config.yaml
activation: "gelu"
moe_layers: [0, 2, 4, 6, 8]
routed_scale: 1.5
n_head: 8
positions: "learned"
decay_fraction: 0.883
dataset: "wikipedia_en"
Below are experts of layer 2 (counted from 0) of a mixture-of-experts language model. Rows are named router (the router's row for the expert), up (a neuron's input weights, with its number) and show model dimensions 0-127. Each number is 500 + 25 x the weight over its row's rms, rounded and kept within 0 to 999. Numbers have three digits each.
Before each expert's rows: "gets" lists some tokens that make up at least twice as much of what it gets as of all text. This comes from a sample of Wikipedia text that the model never trained on. Tokens count by the router's weight.

# expert 3
gets: ",", " and", ")", " a", " was", " is"
router:485581461514542511502509500450521476510499518481503489484504509457531527524505514520514519487464471481501496486511469506512493495496490476503497496459500511497500531483477512536489520511522476497502516443483506470491485568553483477506498491501519478487498443472511544454529502495502529517509531476524490512506511499521502513521530475498505530493466534542513470539502487513493508472513
up0:504434485513466518522516535530526540508485518500507543500498476520500520506541487521491495477504520490519495505490538499523476483472542515488512506503475518490508504490547482498520436520516468568491488504445500458495501433462470509519474490489514490502485492520484536509538485498497494473493514484534520530476489487473523458518492477493523480531463451520487525476497464486533501508495
up1:524496506513471478472524510477522524491538512533479508522516497489462511507500504506484528499484452570499516537508534501493507530507494522472500519452530544445504514486482514516503460495519488499477526495521482502468513509509499477476465504496532560501496514478520551470470484484515516468518498519510497509524547504534514476487407495509522428514524500483485510473480515517518486492485
up2:497474469480468510477484484479512495484498505496487479523528524490462492506498517495532516467476495504500504558509496527535498490466505493452488545483474483486472488487531458487533496520559502509500510501489519482488533485513529483504524507500508489512449494512524513524480493504505465496495546499511504500479465536482487501524466504489477513556488507490489525506426448473484457517476
up3:502487441498490517425467509481491463475491444498489534544498516485554473475493529489477500465527494534540497512500472514501497558501472521504507450487460526469535547499459503464513513528517484446493507488501497502458527517505505513482561543458477493504511495516495549450464505504541477548525511514516516491509491526535490529530509499479475495478516502510505506490448486485477472507480
up4:495543453522520546518516527481508470490486496513522521513506500513447526504493549489494564490510525508493468497489522544513502509487522525557489497498526476473492529538457507486512534515514471528469528501491472508502475498483452511469484546529491470502486528485497492493455519518528490499457484526458510484479556442517534450434466518479487522478515507440507506492496494513562507488498
up5:461513489560506520449487464478522458470490515507515499473484482476495518483496502516514510491505521487493476512559443518508485507475519530473503489556502511491517481500516518467464467504480486494465472515516531569505536522482518487496492473522533512497536501492537473521501522526499482457473523470483493521457516506502444493535517524521457496503483494508473497575528517486515481471485
up6:497507505517478511513547536505468493504490503513475509523481517533484525516515506518520500444487471518444471490450459466495505472530483486522492491461512558505509535495471469485495525521550490505514565474501485476480479525568527488476535513470497499535469488476499481460494518476513511492553533492544477545481539477498497453515504475430494465498511490471457523523479485467431507500480
up7:496478502499487500498460576506511490519458509478502438440479476481496528531465498533495505485504499470482476494503469524528553482491497528526456533496505534492537491522489499494499515508515495512547521490450469500513485486515539494527538518519490514511496469485425530507445524530537535492452504509495513527465509485482516508502505476499483510524511532466513479510460479493518502465507
up8:488528526449460484497490531440464490509507516455504496467516508463497502506489517489488509476464467509485485492502447535491489508466492482492479523502539507484530556532438482503479502464552505506527500498480515553482568514516506479444521501493519493506498469440512462439462487490497480502502469517498467515516506485481497516512524512501491523509522534501524520473479491535524516489535
up9:509510523524477510527498498451493488536556503477515575525490500498524489506496503502496487495460524491514541492517432558523505475484477494473509522504498511466479484494502494489514517456487518482534491454499468531478482501515518524462492456511497525507484481538494482511514508477529481477536490498512525526516489551531467530503522492502487507516492525515541557468473509490473459487552
up10:465496536529493494525509525504510495511475529496498486502512513482493525493576489516528505506463477516504512502516515535507508477495542472498503525490497488505540539527488483477497543481529477454532552480504542539484521472492503505511517481528494499512484483462502473510493495475481475516529491489518467497497500508502444488505460510488491489502501468487475458468486466510499540484496
up11:481471515522486491512500438470545502484492490532508492480476502482501536483507506533446485517522489499438518513513472528493505485431527500507503541541501505520491477474517451496555511444486480548542516508472495493501567530474506503537501471501489474495461480502492482517553501537501516523495477560491518560466494489452536502531459493503493538523486489494501518521506499498520489492489
up12:520509443522482517473479488498530504497492476525484530511489501477462512501475535536533506501489479517503498496503511492504534493461453496508500476523555465472539470517518475505484487462512511485476511514467477493483491484538466523506512502515508443490476491504469474436456470506487460473528547522505510473542461530494491553518488504493505527516459528480524474492474523498482556474503
up13:494503478508524518497491464505485501502484490494479530534511500509479501497551494494503495484512528526448494491510483515480454475485491479480500463453575508470523560554478514496486419493478469501486535481509482456523490514512585491505509464479504477546488447471504514495491473510496489479510542527469524506505527483506509489501516508493477466512495476528558539525467516483512483462565
up14:485467485489470473527530484516514526511526523548550526479487432537498500466490524516450505488518491531516494521503473504513467510477546494442479510487482489528544517438489519501493533503464479583546502484488504498479478527534506502490478515512503525525527516501485473504521489510523487514496491525445517506507496513468513497486441512474488502488462533472514554539498496478504504500490
up15:459484505515475516490561492568509470536521486501514497544504499511522509488521509479485489466511513484494495530484483471478564482489497484503506495477524530496482469517478485486495519503540488508467497489501530500497501478456484535466520470524453503510502492499458487480467505500484556488501540507504478499529519525525524471523464500458469469493483513454483493486489483568510502499495
up16:481527543559501488482503518509488517486479488487507505488430530502480549503510542489517511504485496551483479526553475522496520450523501482516468511491490535448494503543455427537492507485512493525547499463487522475499525451469502466502528487484473488525525506498485468473528515523507549517483506501531528511515487510488476472514484473500472483492456490478522505432507539506478507460522
up17:503531446533519486527516492513469471525499523494500513464528483495492500496466508460489512485459513507488487488508480497521468502497505542501445497556476506525547486572509547511498504504500515486482538504508502551498575515513486534463492525492466504500473503499519518469471486522472523498528505516474521444505480499492520507489501493523478492497518459437490503491482513529489463505473
up18:480497438529493471492519499441472467493497500501501540500476448511512522552491484522480525481433519537521533490521496529543475503472512530501508484563509489471553499500485530488531504485507491510524496426501514459496525527496540520494483542479492528530502506447516520470491533499534486534500500529509524486517499504499497506498486503470506486484482479455532525497467486506506490476516
up19:494517477499477485544521455499507506483509451476546479518515462513452512448472535468467513481500522508470484523481491482512513485526504474497517506494515552489479503492513489512512539519518517529513509490540523506460536527509468481531464519454517489517512502470534440487520465509519481552475519516487515553494486502508518526530529503488461487485481550489480495497496511500549499509456
up20:488542510471532491493556468524497493525487499532518496479511479539467477542515505510517473506506481472485474513476483476473482493527530526476467529470561501481512457489477505491504521468503477527501494522538515456494452500492466545504479499523493481513509505487522513509469500570562476463496477535469498476477495468497495464494436509474482485542479508534507538485487495523514471466489
up21:483514507534506479509532544503506522497490505485506505510492529510487564527499473524501534502501494541439480492508545479492505469484552482524459480519506513496497508524498476501501538511504494508512463474524490485534458502533477499506458479474464493515460473441526481473458501517518475483497544482480514514488494439507470475516532505455491525507494468451494496465523450505529514478499
up22:506445518550492518467486529483526479488495465482478444522478470478481508516488487508522514453552480505549515514493523574526493483506481539526495470573460509510483485530452524482476484481492491459486479503507508462476454484506507506511491500485459500485473500503492478511497525526506471476498495551481517500468545504529501489497467474438483506465455477490540499503488485429497527470497
up23:519495488481518506448438519488501478522493490480530436510494557484536514547507505489490508475500468484530505485493475499510499490472460471456512493470525484470543527556506509474501505483502484498498524515468481505509485508500512433475482524523501494507501490475524512492514484467499529462508498491467467508473510521502518493514556486461465534529464495446528454439483506536516499494484
up24:486500488545533538495464559530498519503483480479514505507496518472525489491477538530478504450467493493485496497490489533496500497493496485514511478475528530501473529498475482513490527500532508518520524476542473508489504501503516472505482520543531492485531501476516514448449566541512510487504489463515497502519547503457506537508473477466520509493558508527486505516503511532489550454516
up25:496522467518471544524517574554509530542495505520487473482482518479496490502546476531478525483500472530470434512459478495489524499492559524514457493499469483506456517463489510520461494482482477489525502466466485473506521504491508451507510501484506498532453512530514517529521517529515528496505503495488519489483509515478453480489513478487518500474494474471536538520452514491510467464514
up26:495464495530435498465503462500518500511474521488493546464482523516506495506463516480493513513467497521484486492532467474485530515474513485511520508487488513506528489469495474488521495517500505571474543503488512536490512496460509494499505554543500516509509522500504535505499501499468483531492530490479525488466482498508451522522487495501502519573505469497507519564448496499524499498499
up27:507514472518495494501510513476515525479483515532506522493473488491501492491456520561532564501485463497466458509481478491511501481433494512497519527480472510479448478520509521506483467532452446532499547517524529508572501501509498499483476540497481498520521476526523520477512478498477491485479512509506527488476480478498505494486494470474523512482469544524499478521488506449487489470495
up28:494484490486528561511512506524494496540491487447513449468469512489493506471506536498520518513505483475477494541499460498503497478488475508525438494470475509479462521505471511505470491518502496515497486510433470491532492497547508514545493482467510492503453487496450546472573514542518487511506509510508517505472489509498471527503478468512518509449489475513490480490480498463485479502487
up29:518478538520522507505483475502496514523464481445507471482493534501443493491471535480481507476519491528471487556508509491514517489476492478492499528483478514518467504519502444484488500474490511485469500500505523506507494536522487456456471485496501494480476519510507521460495495491489490532472495506499479521484489445479519480478484491486489489522498518445489524454518538506497508517478
up30:472515509543491513511518557504475465471531518502507496505456505492500533487476511497499500470478503512470505477504529480515490491488533510491460517491471484498504495503488551522508508569506498510508515451492541499526431511489494483488465494492532533510480451482517510477495501462512487512525475492506497515485506505513482517508508519496478475466485479464519514535483500486487505484523
up31:508505450494499521499476512474512494489493477498530470516529497469471516502502490523489528511498462492449498536499465494482471494460493520506483493521477498480514501514473492500557478522484486516490485500445512420510552504446523485478501510485495507502452506500497466458484508532500510528504482494475488512520491501490482494536494528505513504479518503508492459501506439482500519492512
up32:498522478461466482486462529471494450457483466434494520497512469460501530466498550488476523488502495478571533494516475468514512506510538481506488487555458500482526511518511472482501523463515489496528495515467532509538497485497506469501504492475507467512459485524517521489518517496475492471485490510535497488493489494476502517491505516495495482519512491482502520450515491490488493495550
up33:501529453523509483537478524514526520488483491511516556516493466519482516487488496484477522505498464539539491544515439491494500511488477476493497452526462509496520532533470512482481498514494491499483523474537544525469500517532485521475499511544489508530515460504526552492504506529510538540478506475524507495473466517521538526491557514534492507485516533528469525494480487475530494496492
up34:499475490493516492490524464529513511475495500521505526489509536472518498499471511506534521489469459519513531499513498504501484508453497459462520505484490538518439464466525490504467473511533479521517564486530512533517522515486465465500500503536505487491481523469510478476494495461505522498539515488500503533524477503506479519493472519483469505495513502488489530508469479462510520525451

# expert 1
gets: " |", ";", " 0", " 1", ":", "  "
router:472536502517499526523524487469508498511526467532488520513484464497524524551515519530503512494461490473484462462474454547526507477485497488509519522496551520470495528466470532503513520515536469536475503476512521470477465515554478479470486494475499502548441450464507526420503502530515543485468503512479494523518553507523529494531516474480484477512478548501516481532448506539477496438506
up28:493524475517520467510513529514447520503492482503508487522487463475534488507497497472445503462479497516539481484510445469518493484510536500486488509529538521489511538488489528517489459510492464538450511542516496570527492474525492471472458511495506470512481515495509466480471516505519498500539488490475489525484496504518493479437532518470491475506494499494501478465473483554520529501482
up29:485516513514488493486533518510540523543472480491512517514524470504470507506495523492483519472521498526457445530532498523524528460485495509520506537487478494526487504525437523519517501529502466513516519461503507522506477498445506508501517528478472525541489523496491515493502530529501517543451500494492510483534492498470498471482466489487492483487497535444496487526445476461457541450489
up30:486479502497472517493474506480480500480468457511517510509461547493504530517527496530452487467498487494510516482521502469517584507497501481510500519489513494514486493490533489535506487475509485525470526466494498504482509458522515474506487458501491473469485491520510482461535521494523508479486483498514493490449523489490517525470495511480449500517530512487488460528493527502526503493516
up31:453501514510471503523524518525492494558533473519459465487481508515472530506474489564459476504507513485501456509545499540511491517448509538527492512516500532497521544495491491483518494474498493520531524499480490513485502514521494519519499520466513495507478535521475510478469533521475512495479570523481480531485552537495499506542511513484456512511508547521499499533491534509466515470481
up32:492532509481468510506501497544505505465478516478508462493502499503503499505497504490513572480503486495511478462510494525499497465478508471480511522486493505515498471553484504493512506496484507509505512474500492498503485468521508496482492508482531470496529515482558487502489533537497506535544536503479540495481522463488468493473513527517513524493542551484472504482497498514515536547469
up33:491502507506482532501499449559535459531497448466499504524519529501494499492453530541477531512475488532474491506484488529602500437518504487490533503484502504516486544491500459476532523512503517538493507506516499508516517514488507507496536513481486474518461531491505488467541504500531494471481491489483482472489506495485503527447502517477510516475502458466459502503481458467490500487494
up34:496498513518533460501500507445525466498538511520527478471521514490533500483496499508523516496448497519527444526491448512510495508483499489504499477505522493504531546481473507505469503478514484477473495520497489501500550553548466504502480513491483488526452464468465482463536473524520527536521490509482491482463488493488516497560480466455517487495486536492497449519517466501473528490467
up35:522491468533449500467498494470473471510469497464520506514539478466495517483488524490532532488500471511507509492540495484511490502469464512508523546461446517492511448533497501533461515518508468540478519481493444536483474475502468446517500504518469536463550468486515482450492535520506430518512514510512484495527515480480463523497507494488452485520517562484477497555499503530527491491492
up36:499529494499510474529476479479511463484495480466492512447506558502493524512487519523506482559476496544509503475474479494516451496482517491465491512506484549483527486498526475490502535506531471505507512447461483508485536503446487549488516516502480517463548443498503515472499518475497506481498477477548479555496498531521524489534511477473515512500517487528496473525477521528536495514539
up37:516481522518529516545506466497478490487499474512478498462519493492464547506532506509531536476502501497471468484456491495508498507503496490501521487493510527520503528517509477529491551531538470495463484454502525531495483511508497518534521507478472487494510549534523489456479485497515544512500552492520500455543506470513497540531506493507510509507489465508464468537462502482507494512515
up38:472503481509501543410470498476434498562504516479519471522502562449481504499495507493515528507526491502489505499522478521499488488445508459486491495568568493465516471492495526497521495478523496500528526465504540494480526482497498469515480511503499509485442490462494477495463520466481506517491539515524480510464488492513541537477469478519530561529508472472470516515528486480533482479482
up39:512500450501537499482513493547469524512518504499456531506479535457491489558470507506482500472515476517502492505469485537531508508495497516502460526505425525479443504504499519470524516501493515509491505474497512499505505516531534500462513524520494472471478502472516484508538540508502538470545519536504539499483490485493520531489572482499516546456512487478504522509545499520520525499491
up40:449495519494465483476527537479467554541511476492463560482474487498455530499500497488489532502479475517488431523465515525540499482502511469511480469494497466505464513525486528463525523506513498500508528486502516503483510548494471519522456523509455494504504514508490561479491500483452512503492556474457512467501478503483447506498508495467451510503507498495500523523479486517456510510470
up41:517501509476538533476468501477501484475507478515478456520478526522510514487474485506489525451519489510504466497465483486478504501492508531525510477464485520522513480494473478512521521467493503518474532497516487518500518560528492447460490500497500484478526511528481464477557467495474521474516442466493520489468498512526487486526480581505495522494505535480509485498497513512532507528487
up42:492489460548516538483442510527459501504513509524498506477533540499510499452491525502514534506507437521518462507511482476535455475488472501499495470454489515525515516505501498447515466482511511520453511508502507490503543476517510513464512527506517482515507534448460473458508495530494493512525521433498525502516463492538544518514528504460508481480509507493520495507518499486500520478514
up43:479502478480491487466502493493498458480512501485477485493523495472516519499495496491476507512494515521435476468467492483524461519506464528465486472507519498475495561517513502504494477482487529544510489489515487525496515488519507499486537510499469526510486521544477502510517502498515537476485510505519517516480544524495480520494519510472483535508566481486480518476464503515514455498452
up44:466527534505508489538554497478502514490494510515526491521506503472489489515528513503525528500502497512487529557515464468514464475489511500535441514506535492476536519517482561446513511534518439514459505481502476465515499468507502514493515516533523499506472519502484525496486500559533535527499485444491466498543486507482513523506538510448492491515472521491531514497454480514521466481508
up45:525482496517504518546521510502487452476521482527521465492466493443536518514508507504467499476488513537520508496537496510510526514469553476494451507490495567492576511474486550512496500480510573489518499508477510544519568516488478477520452516510514517514496465472473494528459532504472527465494519524481507475459506498465543509501503493487488474532477541507486507479484486540480487492475
up46:462540492530529467486495492504532495486526502501511444487521500520507468478480506504500530480534498490475495484515487490508527497464520503483493476500522512486513499521544504493484541481507492486490510537503502506489504506527490482518527504482501529534531498526504427480505482532497440499488518504508478484547505531484527507442496514532491526482481519488467566502486492449478486496471
up47:486486474499512524516521508499495500532505465491488516529508473505482520496535468507500543500461503535493529487501510472536487492492500468501492485554492535503528544519479513511522460492493454512492504483495465498514514508503467499494513510478525492491487504523516506465507545465503535539493523504537448475480513494470517497495559497490467476457500494502500460556478503536489496500507
up48:524483471503498527545551537506486466511465540506510508477451492524490535557530503514472510512497471514497470500525493480502499494471510477475455554510514524520501512504468500489513481493518441523516515496497486487488495481485515466453476504472531544527529529490549497500510482487503492487473498502494467572491500504476526503491500497485498517515509501496514521498489479531515475487506
up49:474558467537446523493533518503501483521482522503504472487514495485470491486496508527470538457473489509475480477493492497493548515502510473498484491497502479473485515473516502501465486496474476508483479525495534543447491465537573495506493495463479481503528420540477484498476532500518477495493566539517509503502559496542502497466506469520486534472508528490494516526504481506544489478508
up50:517511530547488494463475528526506488455532513476533516511491476482540507488509528518480498468503473494516476476498527495490505505470505479474501478545482503475544517504456496514491465509500545512570492470456535459530479507566479491521517483512481493489468468491488462471498516523494497484503478537456513500486462470518484475537570513489511490510484491500556506509557448521491528487485
up51:534498507516488498522490498542501511487502476510537514520525512458467479524539546507513514496462452484505537469490512472515533493474500500511492546510543506449483526488458508510517486517495457493469530517517505502535486515514478465434488506495543470493478508498531468490513528504549465502463543479478496513508485480516499520482513437446504515505487501487530541508499504489502505468503
up52:485462469496517477494541504502495500525508526488507472473507510493436537479438490488487508507516464529521511535573479503519484497544479497532502463459502540495511572526498479470524477475525518456505474481496472463476499470544482522455483470487490503446524434508500464520524496532504496495489472517473475509579483512475532520470494553482499530521502495495470528481512468476470482506520
up53:495562487537522486494483471497522493491476535496509532521464533474483496469453523497503525518504461467468536539513528509488462499513479492531498516466511510486479525467462500532513512520517508491492507510502436485464504508469477493557495463518520473524498481491528533480499507498486513559497456537492509475524460525487482548484531488551546525486472528490498533489506483486487488506493
up54:494480486471558519502502488463494478508461529457517511507457472514509505479508457496465509500461503539476508514551546510500468517460500549478480511497467538467459480470515484521550467451497487504534513495482503478508466552494529498508493492541529473512488489523487506505501502491477527492491483482496492488524503523516499503477541475533526486497506563529498504495461506477529508452519
up55:533507502466497514525484532539496544428502549523533483468489443488479518460522517486500491479501496542473498532511545493500515499519507418485473478504492508531458538534470509529511500495505512487529525473482464491525448513495520495510484486504486524500522539506516495527475533509503505494530515501472472481475498462514498513512453512481522493483521517483543505532513454462522494514503
up56:503556465475510483507489460501483468477485505520520457498520467524545505484546521503488488458495476514513483477513500533476493475454511495477516477507481504482533508492458523548489503497493491545495503508494510498499478493508526491483532530507481469489528545520450508504477484500540513542508545474476475489504523508524493523538500517441489535528510537499534463503545483506494508465476
up57:483517466455515534545564499548516509525469446490501544480473492479486543493494509501479535508503528455504475539471510518507521486512501449502479509473514486463472518484517480536509508484482520531504514539488517486497491484501489483456503481458469495502532514482522508520519557524534493479482548469485484508459489496498522478481506510507520543532509474495494495512504487512480489485521
up58:496532523531507492483508496493476430504492491472453509485483526440450555511487505478510509501490454487478518482547520515472454531487509504448518465503502502515527448542501499547443564508499527523509502531529510469519485522522534489541469485504500527485523549510479498468489493469489507502500514480505470494501499469511483486528481515510500484498471492485499503554511519482504526521490
up59:483501421502458487526555517533521529539455483502503491483484492515482536499530476512496495501517492482517487456499502491496545513508471456482457530461490482541473523513521498463559537498488462499552500502459497517510534521475504480489541493488460548501473475457518481498488523518510481523471526514480502524496532540508500500486516506508482474464535493496521530525503486521551520472506
up60:477482523505501503540490488524496478509474497488533524487535526487480495487503527497498523465488484552527515522532526544509521502521497508543513539498464544485499496479482477480500505482507522522518497490513467506495514454529513510471494499509504496479484451476497520507499503481509497528525491494516540492482511513441519513483485507475510490541504553499496546487450481544534516462508
up61:513500489476530502517537476554487515527507482527502477526523498480454499505496497522437513491498493470527500488519488467499531483497496539475511520493453480476516487529454504523520512435522480455476548487459522494490503491513497454511507486516570470475483508492495466503475508493532480499513473505499549519530505494472498490452507558520451503507527491451490542547511500533490507510427
up62:475516483482454528510503524469500495490538513500543490487486491476560498464519509514477533501464534547510456513486526502499519519504499479499480502478459495532486491489535540505526513489523477469491492519473505505491522534484488507513522444468522533505517525485463489505488542514487499468529559485531501476453529490501521484484531515513529515458507431517541475494546502502525502506465

# expert 2
gets: " |", "|", " the", "  ", " first", " two"
router:442561492495535519523507497463515498544469468537549509512481494471486556504496519527516509551475508485490490519519459537542475492470492514477496539491501510467492503485493506539513573519490483498518511473525473449513503503508460499523469485488471530509483455450509533496534493508539481457509479507494515497468499488532536484477516465486489500555490495487544503506475453514477477459495
up28:511517477480477529493548487506527505506531474468495485460523499511464522489484512502499470479483438476468536513492489491501518490504469495477493494483479473489509532505489464504505497496514491499441493462499538503500504480503475500503525482525495508535501508561537549499552491517519489490481502467506459525446526534503491507485429512523514514514514482482514526492539506441526491516495
up29:544479475480486490466511516505528503524478494474482491483497529495507526499419495523514486501535537516504491498485503476556521491492484502514491477502512525547510521502515465505518475526484526500468480493490530475513444491499496539459486507497537521502527458520538508504504462507485514528499524496461456523483462493502492485500497479487504511516564537492461496508510429485547544480498
up30:472485456500476513520467499495511492498525533511473471481530438500485473516528510507469500496493468513519526498489493479525500508473503513530514490472437509517517516524499495491483463524488508521527497499499493471503489508516514496480498502466475527485507512531497557501517486516460486496514502523517503518497473501512509542504492470536497525503436485580550500528515522486501504444508
up31:505471460492435525509541522516523510496517490490514499494478461457517507520495475499462539492509485469534477490486470468501526488506517534480457501506491521506514484561531535489498503492494487547471500502466471520490499501507524538495501461491472505479493508499535509498459521473479464513497548481480469465531526516489477482490519471493487491507528539471513504528465553529523493471486
up32:505518514520523535486524517501464509453509490515474487503473524442455531473496529500522495483488494558453501512483537484490523475511479444500542519522494530522488538517474493468488501454551511518543478483527508523466498519546518537496504488499515528532526506525506516490496534490499498508490462508450519465505436476519524475502494534535495489535482512465499546458489516477466492460493
up33:508503465464471517505504487519545498531503496482517554498472447507483494528463502505465519488546555472517483515496447533515535503486457489537489494464546485498490447541488506480482487456460444504464480513516511479500461513531509495428509537480536451503508487509504468505521474525478502507487542491523506487491504497471504485484542506500479497507466502523518517540474543507504513519469
up34:532542498501486508545475493512568487495458467474520503532513536514531458471459520526496545490489528536477463552499494516527533463475501476529506449482500480533510497501488459495521529489508531526512501509498536500477504537508468502490522507487508480512535501516483519476515453491507504449480563497449526462510516496470528502488463498485507542499506523481505457488483469482494533474510
up35:527501519529521492491485467507511510485480500463477477544499472497490472549565510474514518480495501544527474494500529492506489466473536480470520487515519494472513414481493508482503462515512474529513518552468543494491465515512494479457508498476496488522464478526491507494519515505479528509525474547504480500513524484556537524523490558496473503532471498465548517473482505488494529508507
up36:519545540554496472505462538524496508466519514465511552456521477477496517524506499509509510492509494445475483478517526479470504504458435502502505485551506533481527496516493491470491505561512491525455493486488473476513485513539472492456536512509478538453463480534513459471514470512491525493498504456485499548517518477513521500526528519465490482481525506518468515510515507540466487514495
up37:500500494499507509512503535514476483525536480499539505495519473508443516518561532497468496510491513535552460495478483533527531514469517494487491495456535554476501512496527496480516531444482493507531469474472490456518515503519499500514492514518503536523534515509472475482503530515478496493466521507427530419493560473467510492475482530457530498527527480462540543510514499502501452513502
up38:542475523539495482521501531509480515474505492504453507467487495498469533543460521508488491470443501555502508483501480494519489452474498532473518486514475518538472538536517499533482514484503459528504508499491479475488524515535515480478474456467436535485502550506517470457509468523437512495505505503485519517532507467456533505500527509482474486496503494502515553482517505499515488501526
up39:512532479474482501483493538483538538469535485541530452494529466452524493492505534494497490483514497461565524486521524491480484511506500467500500507541495480499526481540487516490492465509499492501480519534510486503474471523474475511509515510538524478526493462515524490501497498535482527497476493469497518534494489534492543464488553489468502521478477466526524528491509481504518570512522
up40:488522563510506506525485497510482486526507499537508523526547512539508501487457499480480527490502449531485476546489468477513484505492483513525495522540506494458504557499472508480538501547476497541519481480483479502529451535532470496500530526486468536507537493499534543488536497508494503503468494475473474502506521516488506517481529507516499490505501537498460507472434517558477459498482
up41:505532449473508512455470478483523472492552509495482466474515533543495493549490537513479512478517498525494458479502487526507505481503502516513459534506517524474537507484533523490497492498484521522515484518463493545516527531555515494502542511480511483498473498469510472467513547530509508511503485475491492509516540489491502500529463496495475522478517489516476466516498504523513534497499
up42:537532503467509547462490514542532506518499472478510466470525498509480505515520526525516489490519459528500495520504486547501487473502487517491462491476481510458509477493499502525455505454523517466469478484480502482536502536551472474547447477548489508523482511477504530500532516516526523488485520510478514495504485498463497536482465526508488546524454491540500477514562490508512548503486
up43:511465505496528485455544463543519525479485499473534524497507535493486486530484487495513504471494507524480504499468474499550517403470487498517524528443509537527485483489470482455501496481520520498524527505499527474505501500465512508455472497499530518513518484512534491471474498501460516511519520518494538515516509511511474504464484477499489496495477520526473517504464442511496520498476
up44:521491502520529538499509478517514500523519509465521534504491526501503515478470497492524464478488412559508475506520526486515493511460517485491505514549479520459475532489472493512519485464517482480509472483503547480491497455514510475436475492501506534453482450480519501531485503519512519521542435517492468533498531470509479513524499470507477483542465513460505535492471474492526516493518
up45:512535475534476584473493547478513501505498524443508503452466501519496550523503483507516484482500498545516506505528505479496490498489514510468470508525491484465528465492485489479525455480528475500485523487474514511510515476505519496477499505487497501460500523475547463485486490487463545496497470583547482506507530489492483542523505482491488515511488539486500493450491481476532484472554
up46:493518515509530477473538483477491509504523481517521480534463500517514496504513487488509474510496472510527486544503457503503514474447519472472492523543492532442504497480515466524504489437524519472504498463516518494508510539546505523477484528527503504514542464483431516498531529500489516505510508472514503497505500495511473541501519489494508497518489487507456494472507513496528464453511
up47:561506491486505477513512471504493556473514507513515543514480528510488520485450501495459529481487529553540511507517484493490536515487485516486484464438523493510496498524520465514524491462524512530499479482476493480503491517523528486450509476478526479507544523511535418524442472471492501489526501494484527529487475556536504525490470513513505501463514541475527547494520530469506521497510
up48:491505516470515493552521511527492484547491549516508502535509485534498488446533508521452491480494502552484508516474494559493502448514524533466483491506509470466489480480476456471478499477526505488488479475504450482489516511503452499496479511551500506504478461481509536472485495553484481521504490528487506473460504467504466509510554484481526522470499540523520537519481543496516477471487
up49:457466494567489468494548532485513482475534538518493525523472525526511513510476507502434516496465454447490503495529505479501499485496494477510473479487489519541501520509477495481526465510489523519520512475483543502499464485489511514504479479521503507462438467514500555498482476516513493503523479470525475554461526582525503517495513486524534498498524474516465500501539519487522495505465
up50:477526483488548523500520515491478494551502494480509537512507499485493544444492515525475491504503517457514517553425469521491474520503500525500475449484532471477514516519534481499474514451520492519526482490487489531524499490524520498510511487460541507490474527501543460490489548479492481491532536497490475509523500504531497479501482490466447487515505532540454513518479499511491479515495
up51:494516508481468531526507504502543486490485488499469570493465522473509486548458535518489515464509508504493491480433513507543481515459452517502508519429515500500517495493506470478496519507487478499518477496522476522486518524534475486446573491501513496501510541521515491494495474482477515487460511507542520499486491488485487550454484482522526492504495487494475536494477471523509467481480
up52:523445504493510497468497509511487477512464521481502475479515507537528505503476489534514514498504475521482476503526517481528486453477532517452511542515480499479531502473459497491484500481514489519466507459501510496524507494499518491505527511478555508503486482493493502471471465526501467515491515504550485509534538508480497554490481522516504520495528528509452498527477469516512505485484
up53:495532460500489487503491517527516528519490539465502516440510463492468525457517495512463512515503528487433464525493525494496514507484491521473467444467472494471494499497469502500487547470499448522480518481476485512533500503539438511479466488492523478514519528483525471490501502497475492475502558464500478516532542467475531506507539523503537487453494546497534539492484494509509494495473
up54:551503485487490440482488514493489491533502523473506439494519502478499512509535510469471509477500464528493509542478476504509539498493497494508507508530523523462486533465512465547512523475509555496508510515496522533501512537488488469497507501463503532481518513504528540472435492499484517541466505463505468481472482466473474497524479517502501480525494490449501514510449508503485467486493
up55:488496484549450493493507501504497535481523511526512510471494514490498487504474497505436506505478484500485482513514511484555536526488443476547492485484489497519495494494457503515539489477487515507501523493489472497491510546507476445522439506513541446496504491516485521491490499516513481523545518453462493470469550531539529506488457511505542515544507478542503494534521512495485505489529
up56:506498492510513516478481467496504485465511511479512528505511549494512450552459496516503516506515515526498450520511465537545499450491522486516505512466498490534544521499480487506537498515503476522506491514485507467508509517532463479519508500539539468522550480499514447478510485506484495498520511493511493512528540529445499520481482476499500539474546501508473480495499517470566484466489
up57:454528484481480512495511523510531515509509491467464555495525552474497493454458514519510483481482496470526537515494491504538521482507501523548494489505524444506485498510500494495470505473506493496490518439500505487497469501517521540441479491505490509504495489507483545467513477528514490479476512509509524506508462551519459525552448490496497538457518541503545483463461492474503502491472
up58:507497455508477493486491524498509522533487477500513548528496454477516443474517458494516517497488491482472502517503477485527490488479497487498464476504521541489512503512484457456521524498497498511535515525500520455504507527520466550511523498521520539486463472459543490461479479531488496518488514516521501504550531491484474499528522514447496507435527479463464487533567531498551528501541
up59:446528486506481501500494513518486508510540517511531520492514478510470497504565489515512522507521510553462496501540481488492535465491508516463493515528486526501476511509483509492510482494502531477506489499531512538520434490494514484513472485492470532555503474507561551490514524483514531501410481498514450530471464473528468519494477480545499517470516523513532494505547519510504511501518
up60:507493500457478536470499475536524494499504477458531515500506472488529513542499493488506502481539498526517482528516506486505520525436456493485528505501502484483535495478526470512484490504509513490453510466476457469478499543493526505450545496502503518526500426511509498508524513514546542488454518481483484497476464498512479589520503547510514474455468534532522520525504540520509537508523
up61:519555480452567496494513497544476503452479524454560488521508542485528483564537503510542526513457484515464497527524456537530466500494494517504452492500492499481517487498492503515516467454476494508465526524478541506523511485513506491489548499484500487473499490485517495525533563491495503504504461502495471511499516552487494480504494544509466502526507484462489524476535472506474508506533
up62:493481511509513479490485472515500541499482517505449532500484460492528509494469460525481520497489479483475511517465468548536473487528481492513501462517539535461479515484464496490458528511544510538499544453524507516482490524482495545529494522501507487504431532485496508463497445486506518507512495511452531508554509524538514510565501498451531503521498529488478520524509491484473515506517